From a checkpoint of a small mixture-of-experts model trained on Wikipedia: 142M parameters, 24 experts in each of 7 layers.
Below are experts of layer 3 (counted from 0) of a mixture-of-experts language model. Rows are named router (the router's row for the expert), up (a neuron's input weights, with its number), down (a neuron's output weights, with its number) and show model dimensions 0-55. Each number is 128 + 24 x the weight over its row's rms, rounded and kept within 0 to 255.
Before each expert's rows: a language model's description of what the expert responds to. This comes from a sample of Wikipedia text that the model never trained on.

# expert 9
It responds to: Proper-name initial pieces
router [103 149 155  69 200 112 133 113  95 144 139  99 114 200 178 120 121 110  84 107 148 116 105 101 121 165 109 114 129 156 154 166 123 205 114 123 134 148 123 124  84 113 104 137 104 116 104 130 131 108 185 140  91 108 147 117]
up0 [124 120 117 121 119 135 132  82 127 103 133 143 107 158 173 199 158 162 127 139 127 110  97  92 129 152 115 102 137 114 140 158 143 131 112 164 121 123 141 146 109 118 166 118  91 108 134 145 121 149 158 109 131 109 115  95]
down0 [108  95 123 159 110 114 108 105 148 146 122 177 136 111  99 179 104  79 137 157 140 153 140 169 134 152 134 137 136 127 107 105 118 136 167 102 124 127 112 123 125 118 134 114  97 117 146 110 133 134  98 124 147 117 112  92]
up1 [126 116 143 131 155  99 174 127 144 160 116 120 164 115 134 137 118 110 119 103 104 119 131 170  70 165 103 108  95 134 123 149  98 146  82 144 104 121 189 131  92 175 125 133 159 169  91 119 134 145  95 110 122 185 138 101]
down1 [158  98 110  98  71 122 137 147 137 151 136 160 157  95 137 110 103 139 169 123 101 140 150 163 135 116 149 117 166  93 126 112 179  60 124 134 116 108 134  82 183 103 140 143  95 165 136 137 137  92 130 119 118 132 120 103]
up2 [109 116 118 172 132 115 138  86 143 124  98 123 129 129 134 113 120 125 115 135 138  99 131 127 122 166 132 110 172 149 119 137 116 127 135 131 106 150 129 184  68 110 159 127 157 108 140  99 137  99 169 138  89 116 148 110]
down2 [115 126 146 115 139 100 149 102 120 130 136 144 145 168 158 112 124 151 128 140  94 151 119  99  99 121 173 120 142 152 112 121  93  57 155 125 110 170  80 143 120 139  82 115  87 162 179 118 156 143  88 109 123 141 118 116]
up3 [147 146 132 129 149 137 104 149 113  74 170 140 163 125 140  91 179 152 170 119 124 177 119  78  95 125  93 130 142 123 146 125 116 129  74 129 120 109 141 104 165 143 184 201 162 112 150 115 125 145 121  94  99 110 114 123]
down3 [115 148 141 139 103 159 119 118 122 172 129 125 103  97 138 174 152 124 134 161 142 100 120 154 125 143 119 150 147 118 119 146  66 196 123  83 137  72 158 144 156 117 110 113 134 111  96 119 115 147 118 121 112 104 129 168]

# expert 18
It responds to: Separators before numbers
router [119 162 144  93 112 147 140 147 138 132 125 121 100 116 149 139 122 120 103  88 152  85 149 108 106 111 141 136 126 115 133 140 167 139 128 107 146 137  96 133 137 139 136 141 137 139 108  85  78 122 140 115 133 112 139 135]
up0 [109  84 155 125 132 130 112 110 100 110 138  75 118 142 136 134 132 135 106  97 160 111 149 155 135 122 103 149 163 120 131 151 152 124 121 137 144 107 125  96 133 117  96 126  96  63 113 185 145 113 133 125 117 109 147 139]
down0 [130 174 131 139 104 114 128 139 167 128 142 123 135 136 121 136 115 175 137 119 122 135 145 130 130 118 112 129 142 134 112  96 151 114 103 119 139  73 137 121 153 116 150 104 124 118 135 177 108  94 140 119 113  92 130 163]
up1 [167 144 147 128 127 152 139  96 126 117 151 147 178 141 135 156  96 102 114 140  35 123 167 104 143 104 105 153 133 151 109 129 149 108 158  80 120 164 136 122 141  96 150 109 129 133 146 153 159 102  98 120 130 134 138 157]
down1 [113  87 103 113  54 109 172 102 138 113 123 134 154  96  99 124 153 132 130 128 192 132 112 139 126 112 163 138 110 124 168 137 174 102  97 125 119 144  86 109 161 137 128 144 160 101 148  93 126 116 126 163  73 122 128 167]
up2 [ 86 177 124 108 123 128  57 111  84 133 125 128 113 152  97 131 133  73  91 159 122  95  99 117 117 161  77 123 163 122 127 155 127 132 117 104 175 113 170 113 110  97 111 124 124 134 106 147 116 121  68 176 104 145 144 146]
down2 [122 147 129  98 101 123 140 111 108 136  97 117  93 125 127 159 119 157  80 135 151 127 109 119 105 116 104 122 159 110 130  89 165 128  74  93 115 152 168 129 154  90 149 116 114 142 107 126 131  99  81 132 105  96 181 138]
up3 [145 142 140 152 148 131 131 114 124 103 101 109 107 125 126 161 148 121 140  94 147 142 150 108 154 138  80 122 115 177 132 162 110 138 157 142 130 171 148 165  99 116 187 113  96 104 105 122 172 103 129 126 128 124 145 139]
down3 [152 128 152 140  74 109 128 168 120 127 151  66 137  80 138 105 155 139 114 104 128 131 189 166 167 154 173 116 135 102 139 130 161  82 140 136 157 181  88 119 100 116 150 134 153  73 139 115 106 123 126 118 136 146 163  74]

# expert 4
It responds to: Word-initial verb pieces
router [ 84 146 169 101 170 107 144 123 129 160 118 125 123 164 129 140 152 117 141  89 114  79 109 123 130 160 109 146 165 120 112 137 111 211 157  94 160 160 119 148 143 123  97 137 112 179 126  80 152 131 111 113 105 120 132 136]
up0 [123 147 159 130 170 135 103 116 130 142 105 125  62 154 171 152 133 135 105  81 130 128 126 118 124 139 154 109  95 116 115 163 114 143  93 108 134 176 115 116 131 133 172 137 116 164 113 109 140 121 143 133 118  90  99 130]
down0 [115 100 123 141 159 153 117 118 105 116 135 115  92 136 123 107 102 130  95 146 108 166 164 152 115  79 109 135 119 142 108 132 101 130 117 142 125 122 141 109 117 117 108 128 121 163 124 118  98 139 173 113 164 161 104 156]
up1 [149 152 107 116 122 124 138 129 118 105 117  96 158 109 148 178  84 164 141 100 146 152 127  99 150 130 125 173 162 119 131 132 151 162  96 126 162 136 102 150 114 114 106  97  79 160 143 121 132 139 134 120 150 124 184 118]
down1 [116 124 146 162 125 126 151 135 122 147 181 136 135  70 117 121  84 132 164 119 127 151 114 130 115 130 111 210 101 100 132 164 117 114 131  97 122 109 100 131 166 160 100  99  96 161 162 123  53 153 141 197 118 119 110 133]
up2 [151 107 138 132 130 148 162 125  80 125  90 101  80 149 137 122 155 121 107 116 146 120 170 151 133 157 110 161 110 121 155 126 136 124 133 141 155 167 106 178 161  81 120 144 135 150  74 138 131 111 120 161 130 160 112 118]
down2 [142 124 134 126 150 188 112 130 107 124 127  85 134 151 152 154 122 149 101 114 123 173 179 140 101 127 124 158 158 172 144 140 126 119 114 120 139 103 133 176 185 126 104  82  94 114 154 108 100 160  89 148 149 162 131  82]
up3 [138 134 116 133 126 109 140 159 120 123  89  97 144 168 154 128  94 126 121 128 129 134 113 157  85 165 122 127 128 108 129 131 114 146 124 107 117  95 144  92 128  90 152 131  71  87 122  91 108 137 114 181 158 130 119 105]
down3 [149  87  93 135 144 116 116 163 139 126 138 139 119  99 104 150 108 111 144 133 139 142 108 107 165 105 131  84 151 151 152 153 154  98 109 133 146 145 145 126 154 114 131 115 110  91 144 129 129 138 142 115 144 154  73 112]

# expert 8
It responds to: Foreign name fragments
router [121 180 128  97 199 136 119 119  95 113 108  95 139 170 121  99 113 168 116 114 134  93 131 110 133  81 133 173  99 133 108 146 103 156 112 129 137 146 126 130 115 123 147 131 113 111 106 118 149 214 156 157 143 123 121 142]
up0 [131 121 147 110 101 137  93  94 135 134 112 159 116 171 114 129  83 132 143 119 117 170 141  84 118 153  98 128 134 132 108 129 122 130 135 140  96 134 127 128 125 111 160  96 150 140 137 148 176 128  86 117 120 129 161 130]
down0 [133 144 160 177 128 106  94 129 102 112 107 157 150 106 158 145 139 109 144 138 119 148 126 127 118 118 147 119 124  97 174  89 104 108 131 157  90  86 167 123 104 102 127 125 149 132 112 135 153 117 142 114 104 113 146 147]
up1 [151 137 136 115 149  93 109 134 129 113 140 129 132 143 156 106 135 126 114 130 105 118 122 122 115 116 141 125 170 122  98 149 119 154 119 152 175 153 117  89 127  91 147 125 110 140 188 127 122 149 106 128 143 132 174 131]
down1 [156 102 150 155 152 161 104 165 156 101 123 138 130 121 144 117 125 199 152 103 134 120 139 114 152 145 152 161 110  98 120  75 145 127  96 134 105 114 130 128 105 147 125 166 130 118 154 174 136 163 135 112 145 100 149 174]
up2 [112 137 154  91 143 121 135 118 106 106 114 164 133 124 139  72  94 157 133 130 127 131 109 160 123 159 152 113 161 110 129 155 134 127 159 128  76 113 117 134  97 146  91 124  99 137 109 124  97  99 140 128 149 156 182 123]
down2 [150 141 111 121 150 107 114  97 125 115 104 100 158 110 154 147 141 126 137 157 108 134  78 124 116 119 181 101 147 158 130 167 149 116  78 146  79 130 151 128 112 143 158 156 167 127 126 123 144  50 156 127 175 126 120 128]
up3 [134 110 106 119 114 114 135 109 129 132 145 145 105 118 117 159 168 114  90 159  82 130 117  95 110 127 123 135 105 123 168 121 127 144  78 122 118 152 173 120  84 160 133 169  99 159 127 119 139 159 113 126 160  95 138 126]
down3 [104 139 143 152 157 108 114 138  70  91 138 130 131 104 112 128 160 134 121 118 128 114 135 138 138 138 139 160 145 127 177 118 129 142 156 138 145 143 161 158  99  86 113 147 126 136 116 143 112 126  82 138 116 104  80 121]

# expert 23
It responds to: Technical word stems
router [117 134 115 117 185 112 149 121 114 163 128  98 132 112 141 120  77 122 112 155 136 127  88  84  84 122 103 112 122 148 116 141 131 181 139 136 103 127 112 131 103 118 131 145 107 147 124 115 146 129 101 149 110  87 114 106]
up0 [156 121 160 118 208 185 118 133 113 129  58 137 135 172 139 132  98 126 131 122 164  89 128  94 150 141 142  92 130 101 129 126 103 115 166 127 113 160 169 122 140  93 171 108 134  93 136 138 118 150 173 107 147 110  97 154]
down0 [162 116 119 108 114  86 136 125  90 158 143  95 142 124 123 106 141 150 124 119 162  97 104 133 141 139 124 149 130 114 109 110 125 163 115 138 104  88 133  70 197 129 127 110 136  85 107 155 122 144 144  92  98 100 135 135]
up1 [139 125 124 132 147 113 122  90 115 154 142 141 147 148 175 118 112 141  94 129  46 139 172 120  97 114 117 133 159 111 167 134 122 156 149 109 109  98 109 117 112 122 149 121 140 129 129  85 126 131 224 119 139  94 119 126]
down1 [159 105 104 109 134 157 161 128 107  98 165 129 148 103 106 105 126 127 116 118 130 146 126  82 157  81 156 160 121 128 158  97 122 146 110 107 103 124 137 113  86 144 121 191 158 150 148 137 178 126 135 121 130 136 157 117]
up2 [150 117 102 159 146 127  99 146  98 161 153 123 104 152 128  92 128 152 120 110 136 147 170  75 109 125 164 117 121 118 118 136 115 145 114 104 161 127  91 121 186 129 174 123 115 117 122 116 136 128 118 119 138  93 153 116]
down2 [108 125  88 117 106 106 120 116 134 104 176 146 148 110 119 122  87 125 143 144 184  92 118 134 131 154 105 138 130 147 140 154 169  92 102  95 146 133  97 164 120  85 192 111  88  90 100 120 123 140 131  94 139 124 110 115]
up3 [128 106 134  52 133 176 126 103 148 113 110  83 145 123 131 140 115 100 123 150 126 128 162 136  78 114 160 106 170 114 150 126 159 172 138 109 114 104 107  98 167 158 143 122 123 133  95 123 131 149 136 122 143 142 122 122]
down3 [100 104 133 156 149 142 149 110 103  95 168 126 100 138 116  99 122  92 123 112 120 120 147 120 136 132 118 149 111 133  88  97 125 107 180 132 137 157 109 114 143 123 104 136 137  96 141 154 107 134 117 129 116 118  98 118]

# expert 17
It responds to: Sentence-final periods
router [146 152 185  85 139 121  89 142  70 176 118 104 127 141 131 110 112 150 128 125 148 107 128 114 141 115  87 129 123 130 128 177 117 145 130 153 160 155 150 136 141 106 113 106 108 141 117  91 109 143 139 118 107  99 146  90]
up0 [100 158 119 110 127  73 141 105 131 122 125 114 112 140 137  94 156  83 100 128 131 131 151 128 119 112  83 102 167 128 124 181 101 132 155 149 116 208 114 122 112 136 158 148 114 156 139 100 128 145 130 105 110  98 135 130]
down0 [110 132 154 135 109 150 145 129 151 143 128 141 102 148 116  86 187 150 134 110 142 168  91 108 136 129 148 148 101 120 135 174 136  92 107  90  97  90 108 104 173 168 138  79 158 132 146 105 161 117 158  89 104 139 140 119]
up1 [110 151 114  86 133 146 137  93 131 150 121 101  93  98  83 129 119  89 143 139 123 147  99  94  89 125 120 182  86 165 121 142 145 133 102 109 151 145 138 148 126 124 164 130  98 133  98 144 103 114 131 159 106 151 177 127]
down1 [130 102 103 126 103 184 123 190 168  87  95 147 100  84  89 132 125 159 101 158 141 140 137 142 118 150 144 171 165 135 151 102 163  54 108 124 156  92 123 125 143 122 115 116 144  88  75 127 101 120 170 153 131 100 174 126]
up2 [131 102  93 129 129  89 144 123 149 131 147 127 102 161 112 135 108 162 107 111 115 102 115 110 125 145 152 119 161  74 146 121  91 131 143 122 113 117  97 102 108 134 191 147 133  93 134 121 161 153 143 116 152 114 106 120]
down2 [173 118 114 150 156 104 118 125 139 124 109 129 142 163 174 149 105 117 110  85 136 160 116 129 160  96 115  98 163 118 102 114 166 127 149 104  56 127 131  91 134 147 135 102 125 148 119  89 119 124 124 113 140 119 106 137]
up3 [106 107 116 129 132 121 128  92 125 120 155  93 130 130 141 126 141  95 132 139 102 144 133 127 135 105 114 142 115 136 125 150 174 124 121 127 126 148  64 130  76  93  99 114 102 117 127  88 131 135 173 111 130 155 138 145]
down3 [125 111 141 143 106 140 191 145 175 118 129 138 113 112  73 128 158 115 119 136 129 135 120 110  99 121 145 150 117 112  77 131 132 220 124  95 114 139 110  73 137 125 100  77 122 138 114  82 139  96 175 126 128 105  86 126]